From a checkpoint of a small mixture-of-experts model trained on Wikipedia.
Training: a variant of SOAP for the experts, 252M tokens, 10615 steps.
Below are experts of layer 7 (counted from 0) of a mixture-of-experts language model. Rows are named gate (a neuron's input weights, with its number), up (a neuron's input weights, with its number), down (a neuron's output weights, with its number) and show model dimensions 0-255. Each number is 128 + 24 x the weight over its row's rms, rounded and kept within 0 to 255. Numbers have three digits each.
Before each expert's rows: "mostly gets" lists some tokens that are sent to it at least half of the time; "gets" lists some tokens that make up at least twice as much of what it gets as of all text. This comes from a sample of Wikipedia text that the model never trained on. Tokens count by the router's weight.

# expert 28
mostly gets: "′", "<", " In", " in", "In", "\\"
gets: " in", ":", " of", ";", " In", " con"
gate4:167153123113118118128127133145113166147157177119126115079109109140098112097169153118173131106139114130120156134122146146158076114091124192115102144185109144149134174109149144118111134124157126133121109120101113108138176161153144062112117132151089081122127134175129144122145146109145143139116177159116105138177090090089080118105132146153107117132137112112115121096127094136134138134123091111138137143106150159103149133102160122106122122130142219166110106114152111159125167142152178121121103136104116131120110137110135156100141120097150110145135092142109117113129123128141093123145093122186153115082136134114128154112134138143101116119115136114134161080134128125104135125087124135124146146133121144064096116067126150096125151139100109087097142137135137120124130116096149
up4:078133156151147171167122095080152152102116091106157145162177162104122121110049122163099134109125109104143089131145128148134155149161143104163162111108143115121154132136153144164130115169130147141121132125139179156110112092173135155155134118145139180157149132113104144108088113094146109135127054123112143129110142146133177128129155096123150123138152155134134133136112178127134142121150136132131140158113126071126099151143111115161097132119135104070115153143067134119149114148120100121139159103157125142164145154165149111145111160162105138134131128108133130149137160135142127150115137158124100151160138138166118119118135138099152123139103107142119131206144117150131085137135147148145126126148123104176169164147128089169136135146153148171157136115119109113123128128122141
down4:139137154112060095121124123123117118085101134117119102153160166152143146129135112140098133124115171130135125127101110127090095169146144108099137160128141162150096089119170119105130136134137118121111137124162151154166119098159134174119089152086119159112140123127080128142102109089135108130093112106143143139157125150124090144139161146114076158118120146160178157157156111104118120168097112124137128141104143124130147135130093097136181114139183134094113151143084061111114102148092120124087170132119123131152141145107144102170129159137084144090131113134136139133152143130106156151139161103136142138128168146166090100114095118110133144133172122117125078103107112151170123133155168122116118091151124097143100154190141134124139128163133128161099137116161101104113101121122133
gate5:112129136141126133162152102132115119131077139142142132128155158166113136088113096159140128129134080130098139070128119158106131095132166130097112073156128134150151141106113148140104131102136151097102141119154129127134093095127146097125132120124125063121130155133122103151123152098139139117119184139116139127126148067156184100146134171105080155133134129121114155184111124159076115154108148105122136135124164130099123121153140148123177156128140135136124121091112102077162133147119091073118144109135071139104101114090128118144158142160135152109152131114121151133122150158180143125187123133145115082082146135136148139123120139134124093091133109147110107129114135160119165125155111157126114087130103141095106138125089166098117146113131133152108153152136110056122159118130105
up5:099127125128120139151158108136103110139082122133134134132152145174123141079117105161150135114133067128093145090135118156118133092134165135090104073161138132146150138106119125145120123111150162097097144123154129137122106105127144092142140118135119075118136154130109116135119144099127140117123183137124136134116135067161171098144137171120083151141129120131116155180118113158071115148109145090117119139130174137096130126151153138111183160121132132147113130085114107076177134142131090072116138106129079145093103107092124116147155142171143152117143141109119151141119140158176141132206117133134122093087152150139146145124114125129126093080132117147094111136118134165113159114154110147135122100140094138105119158129089156115113146115127143147103147139136098071123151127117096
down5:144117137137127149118160127143147116088137145117126109099123152107119086104162117164114134108096124137168132137128137127144113152155121096147092081139100150087118146128127089157161154141176129137059158125103128158139090119124121143163103156157132086143158135084137135144110070112109176112145078118144083130096152151141136091108119143132126124167115150145072137147114143121103166150137123125124169129141118133116171122120167107110126160128159142115128125107145061100164121124128136121136128107136125124130120102128139142113148108164132117101127103169162125117107122130138151084157117134140043108159140122161164113102109149083129172121121096117147110117116150129075154098099130126142138122142128135128110141108144152127166106128132117165058110120159097095157129161164133

# expert 12
mostly gets: " William", " George", " David", " Robert", " Michael", " Scott"
gets: " |", "|", ":", ";", " 1", " 0"
gate2:148109132101152147122123133144118130134106192139128141111149129051131100162134129140103147141131119135142130122095150143105116105109160125137152146141103135101164093089108132128142121118147113129126126124121120153125170140104121151108092114130176142141126166163120054157102158154110169143158144132094149086161176130188148121116134110084127118108115106133141120139189152145084140157142163135074133094113119099127127152149148109137094114102117143098130147125131086127126106136162141100127131149116144124122143121133142111159107076130157160093117134117186140144140143133166150122099119115102068120144128147132109147129121118096162118104098120122115106116163163175175153150111127104106095135131127116117164079096127116121095140090178098106141120118141131140153129070115102
up2:155110113090160141117119133131125107141122159158112121155153139101104119114135188144128147131119170153147163133098116131109089109104152088111126157123144143122142070120142108158110154153123118102106107092158125133126143133112125124120129124102173142177137080151098072143132188145114122162141149088079144064176176160199147139119106109106124135116122127160154154101150127138122157172135195129127121092092139099142131120148136123162071125142146135124133160121135121160148123119143138081137142124114119109103114120100130091130113105134121151110117146140127129147105151096143135144083100088072100125151128126139110092163129111108180144136109131134146131125156116152160161139096108157151096146122130093150124115137135114123098169120133126102115133115124124157161153086101107
down2:162114120098123121112110191146109125173127129130130109160145152145107135145142176089098184071091095193124130127142138179114166091189119129126172133127142098134146133099107127139165161127135147112145103095139152118120120125072120108139077114144152133188153152147109143128157144120114145145078137128162106113162100091156119125140143112133143118163147116128119140144154158135118142128128157079114142098131138093107114152122075113167115142107128134115165139143130108148110088133138165121105118082131112128104102145125153142123110153103129153135152113129139154110123137142119153161171078133118126120123133130161093136158131145153121175117111133155129117108139147131130109073091156123140170103170117124149141159114093142144107119149148125159123090166122132160171100126101139
gate3:114101147130092125151113159157183100157114105116146119157156159068147110122119095134138144123099078095128154142098134130160123105093131106136142166125159125140160117113127090069115100119116151142105162122115126142122095142133100089112130140169117163090153110147141119142089106155141103134129090112140127143145131109133135147136109184121116096130125182161151103153124128077154124147148147132120110103142103112162139094132074170129182124124094139123147152175127124141066122132109071161151145128128163120144128150111171150124108076111142106094120169133166128084124126134108160109152110158110144131126124099148100131106141161147127141130154115134131140136137108112126106153138167137157099129103132119158139158089119128122153122197145080123146098141124092119100160129125124
up3:141137103127160143108147090113067138107140146126089114118081090183098135118138134126110127157168174161137117131157109123121129168156141134112116107142137113094111152141113126202158163140122115108155085142151118104150142115110139169129112107106137091157119149123106145103165142108105154099109189132103150091111148130143121111112151102157132156126128096119108143113141129182092152100104097103129149126098134139111109136126162111137079122142134118147126118089130137123176127131147168103097121113124098135091105119134099106134134169149118156132129088106107121172156137117134073176115130085173116138135113165102167111170122100127154116133083147143133119121105142130122168101128097095131162091162095136115120114173132117123110142079103177133123120128140151143144094118109135
down3:133116113123125108146133134103109139091133096110105152094108159073087132172133120140107088086148127166114129110111089093126122131148153132175096106136121139080148113109132114109086090146112106135140132115104099172111120166134138130126164150085133154125133098117126120123125140153093181170123127136110125114087101129162145149162119137177154068119166144126142150086097096143111126130095135126108139080137144151084164099138123090114119142139163113145122100121117132164085141112090102129101128120113108138157125159075097142143104123126141104136128140201155115117142131100114098170125121126113106190116170120118125131129166110132134084141100151174137122132137101127139129128105089098137139122155113072100169132117105115152143154130144131095131118144130126175120169139114137

# expert 13
mostly gets: "ible", "ized", " other", " water", " different", "ious"
gets: "ed", "y", "d", "ing", "al", "t"
gate4:139176105147100168108135096182136092122185168159091139112082159169135116147102161126149124124138122169131109122141133150114106113130135171123117074120142100080117128116127171111102141136154121134112144143145113129110126105126131111125128137099128117120105148163118108131074130156120146077112148129110160149111174154125122108105120124152095088120090091149189148163098129147166115128143107094125116108132089126154087102110107135159104126113107147131125109122117171127136178134140129094132106162155117136140146107109118132133147121135129113158161152117109135085158135119154058134111143104124107093182157120150052142157108132117137160131123135138065121116129126116124130111136135150116115111097101128128129080145119150151131091106164152108123114078136137138152164124093140
up4:159129119103172119130098150101136148122127080107130145106161120092111125155067112174101132151142136091140139166108135151152108126119142098128160141117126107138136166111137130113156127087144123104144083120098137155151165129135124103140151121164101136150139090130127150151143125148126104131143128102166096118098127077089128134123100141101130130131131109092086124142159110096161136104134164106105170151127115151113178169142132148112125142154133100126169152163102130102174084169129139174107152088107154122146101126141083160105116071132171130131125099134112113154078120111118131113112116136179137084104128192109127150076119136156126148118115162130143118120143110098164161162125119127173140101115127150122109134118119148133103183095102165108153141130129146126138130140150083
down4:129119107129099153129157132094169119116097149128121129137132136155143127194123160128123097125120106120148086158077134138131160138118136138113069142128128076101117116159120116132114121123113130147158136120149103116138109149145186092145127145104143075155130092148116123080143129144139107131138112120135135122123164126109111155151110090124127126103087127159130133101126135137149150161100167113106131133166111174109143082138150139113118103176129077205101125120152121109136078145172151130124107111149173112103106141148099136139129158099151129122133131149111144139136169133146127166102109117131117130128110093086145123164104118149123123163115166114173145102175099108114162159138149112132169109117151142139107165200087124120089173124119134099092148159157136140114165147148151
gate5:174156127165099137097147143130111101167112114101106165123116106133110124137131148142151115140169135099162125118163123131173094151121098147111094137090115129118106134072107125149112116104104092151134128151105156071135142125085077148123110122112152141081116111141157128140139105073104145108131114176112146109141135154160146113114147112148133122129076120120115129107121130167098110101140142106164118136114059126140124159112111103145132097132111123156117151120113137121141104138127106094110140112108132083097132179120153135148142142095120158147140155132092201115063131112136133143088183158162165108137123177139141127124137102191151105124111146146159099086102148109108159105136127114133147145115098134129157128121150139150119125135141138164138150075109154141116143170102148
up5:183152142161101149097151142125127081165116110106103154131112111127111126115129175137139103129164132096198124132162114122188107154135081155105077147083101138119118112072107121144108104123108113151140135135103149064133132130071078137125110126099151125096097113159160120159121110088105146105142107169118153113135132163135138128120150110160136108139096112092125117123123127150089128096141143115148124117105070134152112147119096107146141103116121115147115117118112152128135096128114102113108146111122133077089128174133143146138135155109130153148151134144100194104076119095135126135084183153127157106160128171146143131125123109179132111131118149129167107079093144114107155075129128119123124128110106136122141127111137135140130118111130138156133147095103138135121128162090142
down5:121130112175121070115146148116166128088101130122181107121139137116161155145100144114163145123145137164109131119165116100151146115158107140111095123147167102103149149129164132119127106116163093078142095112135129138135113136126107126134133092116137125158178077097147115131176110114128173132158126143165153119149145071144140099151127079091137134099131117146112143131126098114121167121121139140144145131087167135151088131088141132131155132133111165107095104145151108164128124142158146132159124125135074161134095120132176091144093108140103159122124115107173116122124117150155139101088130155154117160112100131140169144137154149132127141099129116093095113092159172138164091160163108122090160147141133109156101121184154137124119113142081102117140172134169144104124102136153128

# expert 24
mostly gets: "==", "===", " ==", ").", "====", "---|---|---|---|"
gets: "\n", " |", ".", "|", "-", "=="
gate1:141079128091116121127100116143125145190125107109164119178111114150142136101125125092143109096183107138122149115119137089127116105118121095166147114086152122115127157151123169099112145107151084123154106100109147105109123095128141133137145161141146129120138118134131114133063101128136182061179116124141172154108097139122074111098142143162133128135166145133146118128107073138128144095142151164110135154117138155150174149155161159153132118145166153150117108092102126123147114139142126114063108139141124117137128137152111110146138154119151117117133122090150144102113139131141133121158105081095130159120157200189160123090137127107131100163148146115110090110119143126095149163179157139139145126097131127097086136114137128107129132160120104150129108144133132131103146155107126
up1:098142140133163123135096146185143153106152160112069162086141068102117108114131126177117146116116105111117148133104106114125123168143163134097160122116109130160143156136151105165157126106140154108115160108143126140130169119142148121157122065125110110129117102137158117143156151098109167112118137198118102131127144151114136149167158138114146113144110135111117137104109163110156151117121128108132137077100166136106091104082140133126131111111114133124147155161151145159115123146148109163162121150121103095091143131141147182132142102145164143114135141147124138149114115124099101151120129139121121141115098115109122106147115107124119135095094131135142133100135092167164176100116090112094116104131165101129146113134169139149099132106137139068078096178084143090173131098093155
down1:134105124094121153142151147116134128120137094120126122142166114098121145091091132159108124109109153121106183092123165112139139134143156131123129085120097098113127158136133129144094171117092129142122155124122135164143100160145146152150163110145122117079133137140155142149125125099130119091136115151135093100119143101149154088119136146115165171165125101102130118121110145106144105149112099134139138115136130141108105154100119135120130112116144129114095120096135142133132162107070121116146129094209101128092165096119165129117114114091146115104163113128130153163094112134147081162120112105137080094167129161156103152086152185120144101102114106157148142153085154135154080103147115102131086136117147091143089137103128120200115105126103148078143079107115164140128124100138139
gate2:131121155135128115080099122131110112137135106129086132164135148146135082149132195154133139086165128081137106132169133128112119085099136117137140089136117129149136157128074100080117138138107122163195140136138154125121097134084149147118153106135139125097126152108085128113131143132118141110123135087145158151133115148117139128095108109056102160099137130128090148137153089155084114124139103159137116077137132119119148119135139127121115137129079124117156123097122147141122116167112163141129164163108113101114136110121101153114142106101151129137111118099145089092150166117162122116101126172142141120146119125117155150135095178150149111093131113166143084130127091080093097120137114094100145095104088120124162165167114138135143152072125136152182107130123140157154115154107119
up2:136128092117141123181162135113140141108118144118157141087100104114129179118113073080115111167095138171110132129096114139144138163152127152107117158130144131096130094119181142168141128113160127103086107130114112152156169136157099087128090147121117129180129115126147122136112125124129123146143098169126092087131151088149118129163141122187149117161127134116163106120113163112165162131124153111132141185117123134130101134130128148135121105123179135130090144156114121121141128098159110102133091071137149153138119124115156103141108148144104130123152130151104169142087095130091122130148125089105117139124124139130108114117149086098110133173124150104100167115117173166144159143120135160155099168148156137140088070097133125103116108187133124121072133149137129103098130121134144
down2:159112162138135138135119118134123098131176099127128132107139108150122122142131107113140089135170125207180136120095171162097153098124139151123136126109085163137137124161127105105123121138104109138113123086156111116175184133145114128099127131161094127143129126152128148117109118171124125136129110156101115106120113108155126137133107104140123088111143154169124127116084146140133086111034158107115153143130124147114141124123099133150164123110137140117100154125121162166095116159104146130118101108146133139110099110106147146119133121102098091102136147122164089169149066071106088117121154139123074112131147146141072158118157113114130129168120152119083155175102156169156102109157146141136155120129124097104149102114112164132130124100146118109129139092153165113130101143123140

# expert 21
mostly gets: " fa", " Ma", " |", " Fa", " sign", " Mu"
gets: " |", ";", " a", ")", " A", " his"
gate3:128130145122147119100125136110159152106099123164103098115168087094135108182114158108132124065098120129142123124115098140168130149147142114099140128125148127102130105139163107085135110110172096057154131138147110159129115105122134144122125142098084129093139139114159136146120074176122076144133136183118121137140154173181093132066143095134146122124138170122142124132126107103119127093136107140109142149138118125085158109171141127122095127154165046071140169138116120140111129121128116115159163105118135115144122125102128140147143116135134161127097121147135165148126132125130143143111138136128081101155105108128158157137113098124126108133139120145117114102110129085136122175144105112141136160154112128134112110111117109142116163094121103101110126170068163117114120190152106
up3:129109074158115158157106131113115136125161157078156122121100154135107146121131092141123102152125138122155122134173179140108140109121090166127099131100091137140144090127083139168135128143101123170113144113104129079135169138160143132107158172135208106134117119162103147105114128087127161151092132098155156127136146095112181135171123133143139122144108120157132127138124154110145136145130161127150142104080126138162126130145146141114186119110107174136112127117119136116146094124132129126105072167133136141158155070160117147129109159122136131123140145096142081116123141134088153078176092141124155131100134150121133130121151118137115146123134127139151149150140132149116127091119180127130132131116107126095136115187155142114142083178145129150148134113140107149131120076073102
down3:145135095060164111109145129117113123149086152156128106144156133124133110116163126131083095126120170132126138091168164144110161103155186110125142167116131112146156149148136174133138131159113170098152139120127140122103127132108107131138150087089122127092068128125129091091164139109129136170123125086108098144139113112096120095140160125093138109135129130145144124121127115112120112194151163130127127110138123107166112095107113151135129152118119134162138093131143127110109105167116177132176127104129112142135159155089137125122117093095121070147131109154125094132128136118100140114158098153119130155106115114138094165138125114157142135124108158130174147151154103120137155124137121145099095147192112118119130192153157111102119097077132145132081116146090149113109143135171170
gate4:129140127137143101133139173164102118102082107139164136134155172132084106158113139141106155097176110122115107114107139112136132102133157092131131167135160164109099083107132123132163123120147104108124186135093134138118128143114179126109141091122139107140083145123115139139100136123142192120117150173155159152144085135139158168116123139085142132116153144153124119165111070134128163112135166120196115087096134156111132143136103110108138129105141116073150119153166169121148142132112083130129144165158141128113155111126117106155133138103134129160126156117107150169106116132134179142097134133155127118138116087112105151161079185150108111126083108137129150145136138121138166113122151141171119097127118105111148112140148132104146121119097108132115155150117155161167126098108077
up4:120123123124107162121128102077167137152182155120113104126094090139162154094142112114152110178075138132144155144163123152113125158117085146119121087112092100144156172143115141153092148121103139150134077104148135102114136103165095135150125150142123147121178109121140091100157117128113078134129114099093115098121164120133110080146143123170107116142109109114135134085144167111115097150129085112051137166162118107158122119111165144141106126147128133191114129103097108135109131129139163122117125090090125119135114133156140146105123130157127127083106104124142113095135146126121089119163120132111129123121139149151140103088171083121150141109166164130132103098122126144130102126121113112082130159114123136152105143105094131140127110127153148113141113110136103088098130167153194
down4:154156114119159174159147152106140132094118098163118103095117109164131126134105117120122115164106116133165091136175122121138125142148116149134166080118149129149112186168137111078105083148132129130145132132120140139156166136120114096107141108109079104133152102178146084092077126151137138146158095175098122086137143172114117107155110140130126121161106124136133109084150144118158157120100094099165113184146144143129098187139139119083136105153138087073123130141091091125147152133127132094071119146145121106127148156141118140154119099150136101132125142128136150115123134127166096139099118134105163134141121128158142117121121109147120109120082134126111109080125087144143154152131149096146129108082167158131119154167126136108128182120137113136132074131117136108104119126133101

# expert 26
mostly gets: " ", " f", " un", " con", " qu", " Je"
gets: " ", "-", " f", " p", " re", " con"
gate2:155130117115138108192144140081154139085139109144097126096182105116185113112133119110151135090132144139114131179129151124168146108116148123141148102130094132158157122151121120146139116135147125093090127151124120149093102105129135116132108125129129119106107100172134133107109099149139122144133100139137107134140106104169128141134070174170131118130134120126138134086112067160103091155070129183092147151164144129160167113156198131142152098157121139170118148147137137130166123118118134126117126129147157113145156133144138125139127085121112121148128113130119117115144136140125152179126135104120121141100173154106142112134123100141106141138134134104118099157182121102107098103118120101123083157113185128166161125104118088151124142098144115135134154102144136083210139109127097
up2:102135131133150132172137162145124161112114150145158129095154183141120090133118088128120151141173123163101130168107130153082118113116178156082106126126174132186140127152116160099106126130157107116098125121130118132107088159138162138140145090092160115138106137117100141110133116147157115150173151127109093112076146127102123151119084154137098103098151134138171107125104115149121073132151116110100156201120157108181126148117108093146137117122164166130116173133166102115116138137130101102122104112118165103122182101123117147169163107116126116144122108119137116102138153134152089148107142155119162104148145167096164147136138070127167126122131161147110099132146116117111134106125126105106133112130130108138120111125078136131154158108132097109137147123143103099139105176158120
down2:114123098118138149137090143096112172107169137139144132114105154106127105137164116099145161149133168142161117176145113127094103116071105133117126157110137160151088117111151149097153122092110124120128080137146119155131095147117135157103138112123158136135149159133092165148132081149144124132146120148103096042121102114113092115132105145136109126096153160153152159153154169134134180106115114129138126137118123110147146116117128103169161153140164162111095076112106126148139117138142086121095088093161145148135124134106127116143057140097133150163121098098115104160132115136149113150120148152145140140124121128072172149110083126120150162134106136151154124104117141130129155139083100160164130152124115139129126123105110162054132141103115135147138097157149106093136147128155129
gate3:124117116136143124106119110100128118112109121127165144158151124143122100106111107099123137162053150151131151144124075115109153123102136170132159140119134118112145137087127116139132137111104135085156165141146154155133139135124193160102123123141126119138106116120088164104104139174163115152133105099134130127099110064109117164140085087122112150140116100137140124072141169086119076148064132108166122138159157127167131114150115111091152113157119097127141181184132134163160119117116117122155132111089108123097100107170102140143099128109135127122123139161107113172134071128079107132117139135156139132122111121136102155140177146103148128136130125144130117142128119112135156160155160098139135119181181160091129132115130102140122148123136161084128136130142099131130129096097165
up3:142125131141128147150129174148128111144158127161118142129119131089154144161133138145090089082174131150139135135151124153130108127148146108138117139145121119102125134202173125109124159152153136141130118077122110104174136107100077128152104118119099142134117103129136089167121127074091171120125129159144076105146151158139135110115147153149150107123129160092139116141115120157156167126195111147104139143103108116135115128078158144176109121131146143150112137091136084135127126156157135104086088134176153099166120155114131138109147085132101127144156124107158131079116145123186128131141132141093114116131165115126137096123103086159108157109145121096130126100138133131121142100128121145135118153069126087159165163111161116136153097160114097133128109137124187137123113153165112
down3:161150135112172139184201137163109096124106109108150090147109154138182115115145137127140103112143101109107161168144176129133093148135146164100104115165119097122145143135143078103156121147138093158093086129105122101183117101109130072128135122161105125143102098135092132137119123154151115078111109164130108163129136172134117166138095146118163127166100109106143123157154135142134102178108127127127099085125140134081132140117138136149151147159135147125130095116134141116154133163124146108110119107202133146131130116092127131095128123142108115138165124124145173135111144119138143104117161156154075138109117077101097159127151142131116117140084123123117129088159165103136182121093136138130105142127123106109166138100142137089130108137131145129101115107117154140154126134154116

# expert 27
mostly gets: " and", "),", "==", ").", " but", ":"
gets: ",", ".", "\n", " and", ":", "-"
gate4:107127128128120132134115133098083171133127135118105138074090137126155164099122100095140102110074128139160121158097139116119130153162157104186118142122174137150053106119090137105115165139138103140097135121129115151150127147153105142128139139161079112155121125112122174127142126111145125121115163081165142134106131157127123130131118100177131100098151115086140152148129125134118101105123135147131146133131154149116095168102135162129119161118103123118154136102149185110148148129129152127154091136128115094094130129188100164155154108156150141133112154165114139092147125169137095118134185103107139122097106117150132164134123115135125099174100148098135179096128109072141109145090144146141138082158108089154128150132159119141104161138127079127116092127134173104106123115130130
up4:125117129131119136129129132096084159139130140121116135076083124126156175104129099092139106106080139135165126155093152129126119143160161113178121140144175149154061099114102123106121165159128104147095126127122124141147130148138107151125137119171074096119130124101123162130141128111143125120110171078166141134125136146128126130137127103170142103104147099067141141153125130130122110099133134148129156137136153142120100169108162184126116157118093122127168131089139183109138137131126153117157102136107110102104124128180101183160138103165141148124119141150125136093153113169136103126129203112109139141114125129153134161140128110138130110178119158114141170106149120087148108136092159151157136095168098093170117154136151114134105162141134093130111099138145157097113114104135118
down4:140120115142107138163132107146123079146160121144138135156119126140112124172137129164139114102144108134159175131173122124122098151101123182129132111173131108107082134197109110141119107135118109112148093130118101160118123096146126133125116101156152112128161083134109155083112099083149125098107056195136113160131142084164184122119124129103145126098122174129107147144144152084137111143143110119127122130131148170149119094129145146133136120131124125161174145142098161173157138127130103153136126125132148116126088169119152116116142167129156162132075142145128138112122126112166148098151151162142130139114151151074091092127108110106145129161122158153145134130131139118129155090140103158142149136118084157135147134161156123117127144133104106119107187086130074157114148147154122
gate5:125173116109159110168157126164103126130138086129130124168121126140115137156139141186108095117156099123131132151146143128106125109110152118147132143101117104151152115097132135135128072151105162117115127120112165174148124141150108126153098087120106141175136134106123124132163111164167088129114084120136139167107137090156146137147135114140118131114100139150130148183099123130149139149059122149137142135120149104159055124148098127105137128133136132155098168092106127106126126121108124113120079136169142119100118131110172104129086107162157061123138104168120117170098113139145142106119085112099137109053146112137123149125114116139133112115146117132108100118158105141098108139107173128154108133121125114131107139126150143112155127141080153163071145080109152093171096136137115
up5:159152088135100099148071122132093152143147144105133087163156130118139147128144150150134169130125133156114137128102104119161114140161119130119154136110122128128145144134125108110157156132169157112163119113135127119126134103116137137101089153092153101097158108147117098119126089062129139141105143190087135106146098157122095093135091141125130149156134083135122162141122139132156148094183118125138129124151129105128156122130107111167092144130077148102128118061131087146125149119114119147121144172152113167122147133140124133134129108109113148140110137132126133162144105112124103161130104154138090142156169110128120090095180126101114166150090134112128126116138074137167117157126153058163153145121095148149125143113110150108085130128117077118138114141172138173096192117134122
down5:124148153133096108118123158113159128170095197097146153151159114144157129114164062137138125110149142125143143123141133125108130105133140109133090115132079120120120101134139144174122072138110100119118136119088146117145096128133123100132141147128117160123108136137116087138093128141140093131116131109151106158134119183132131098137150131110089149150067131091123095149129151152169120092118130128116138181153125085069109158109117088141152142112142152179089129128100098141139092133134088130115087106112096129108095107134162118122140168106143143107117164128146158130122143173110100122166147095117176106172153125123128150137116119117123113145146110142139117067116118154134114090130155138134127120118157145138163150109114130192140120103084121129113117113098132108084146136089071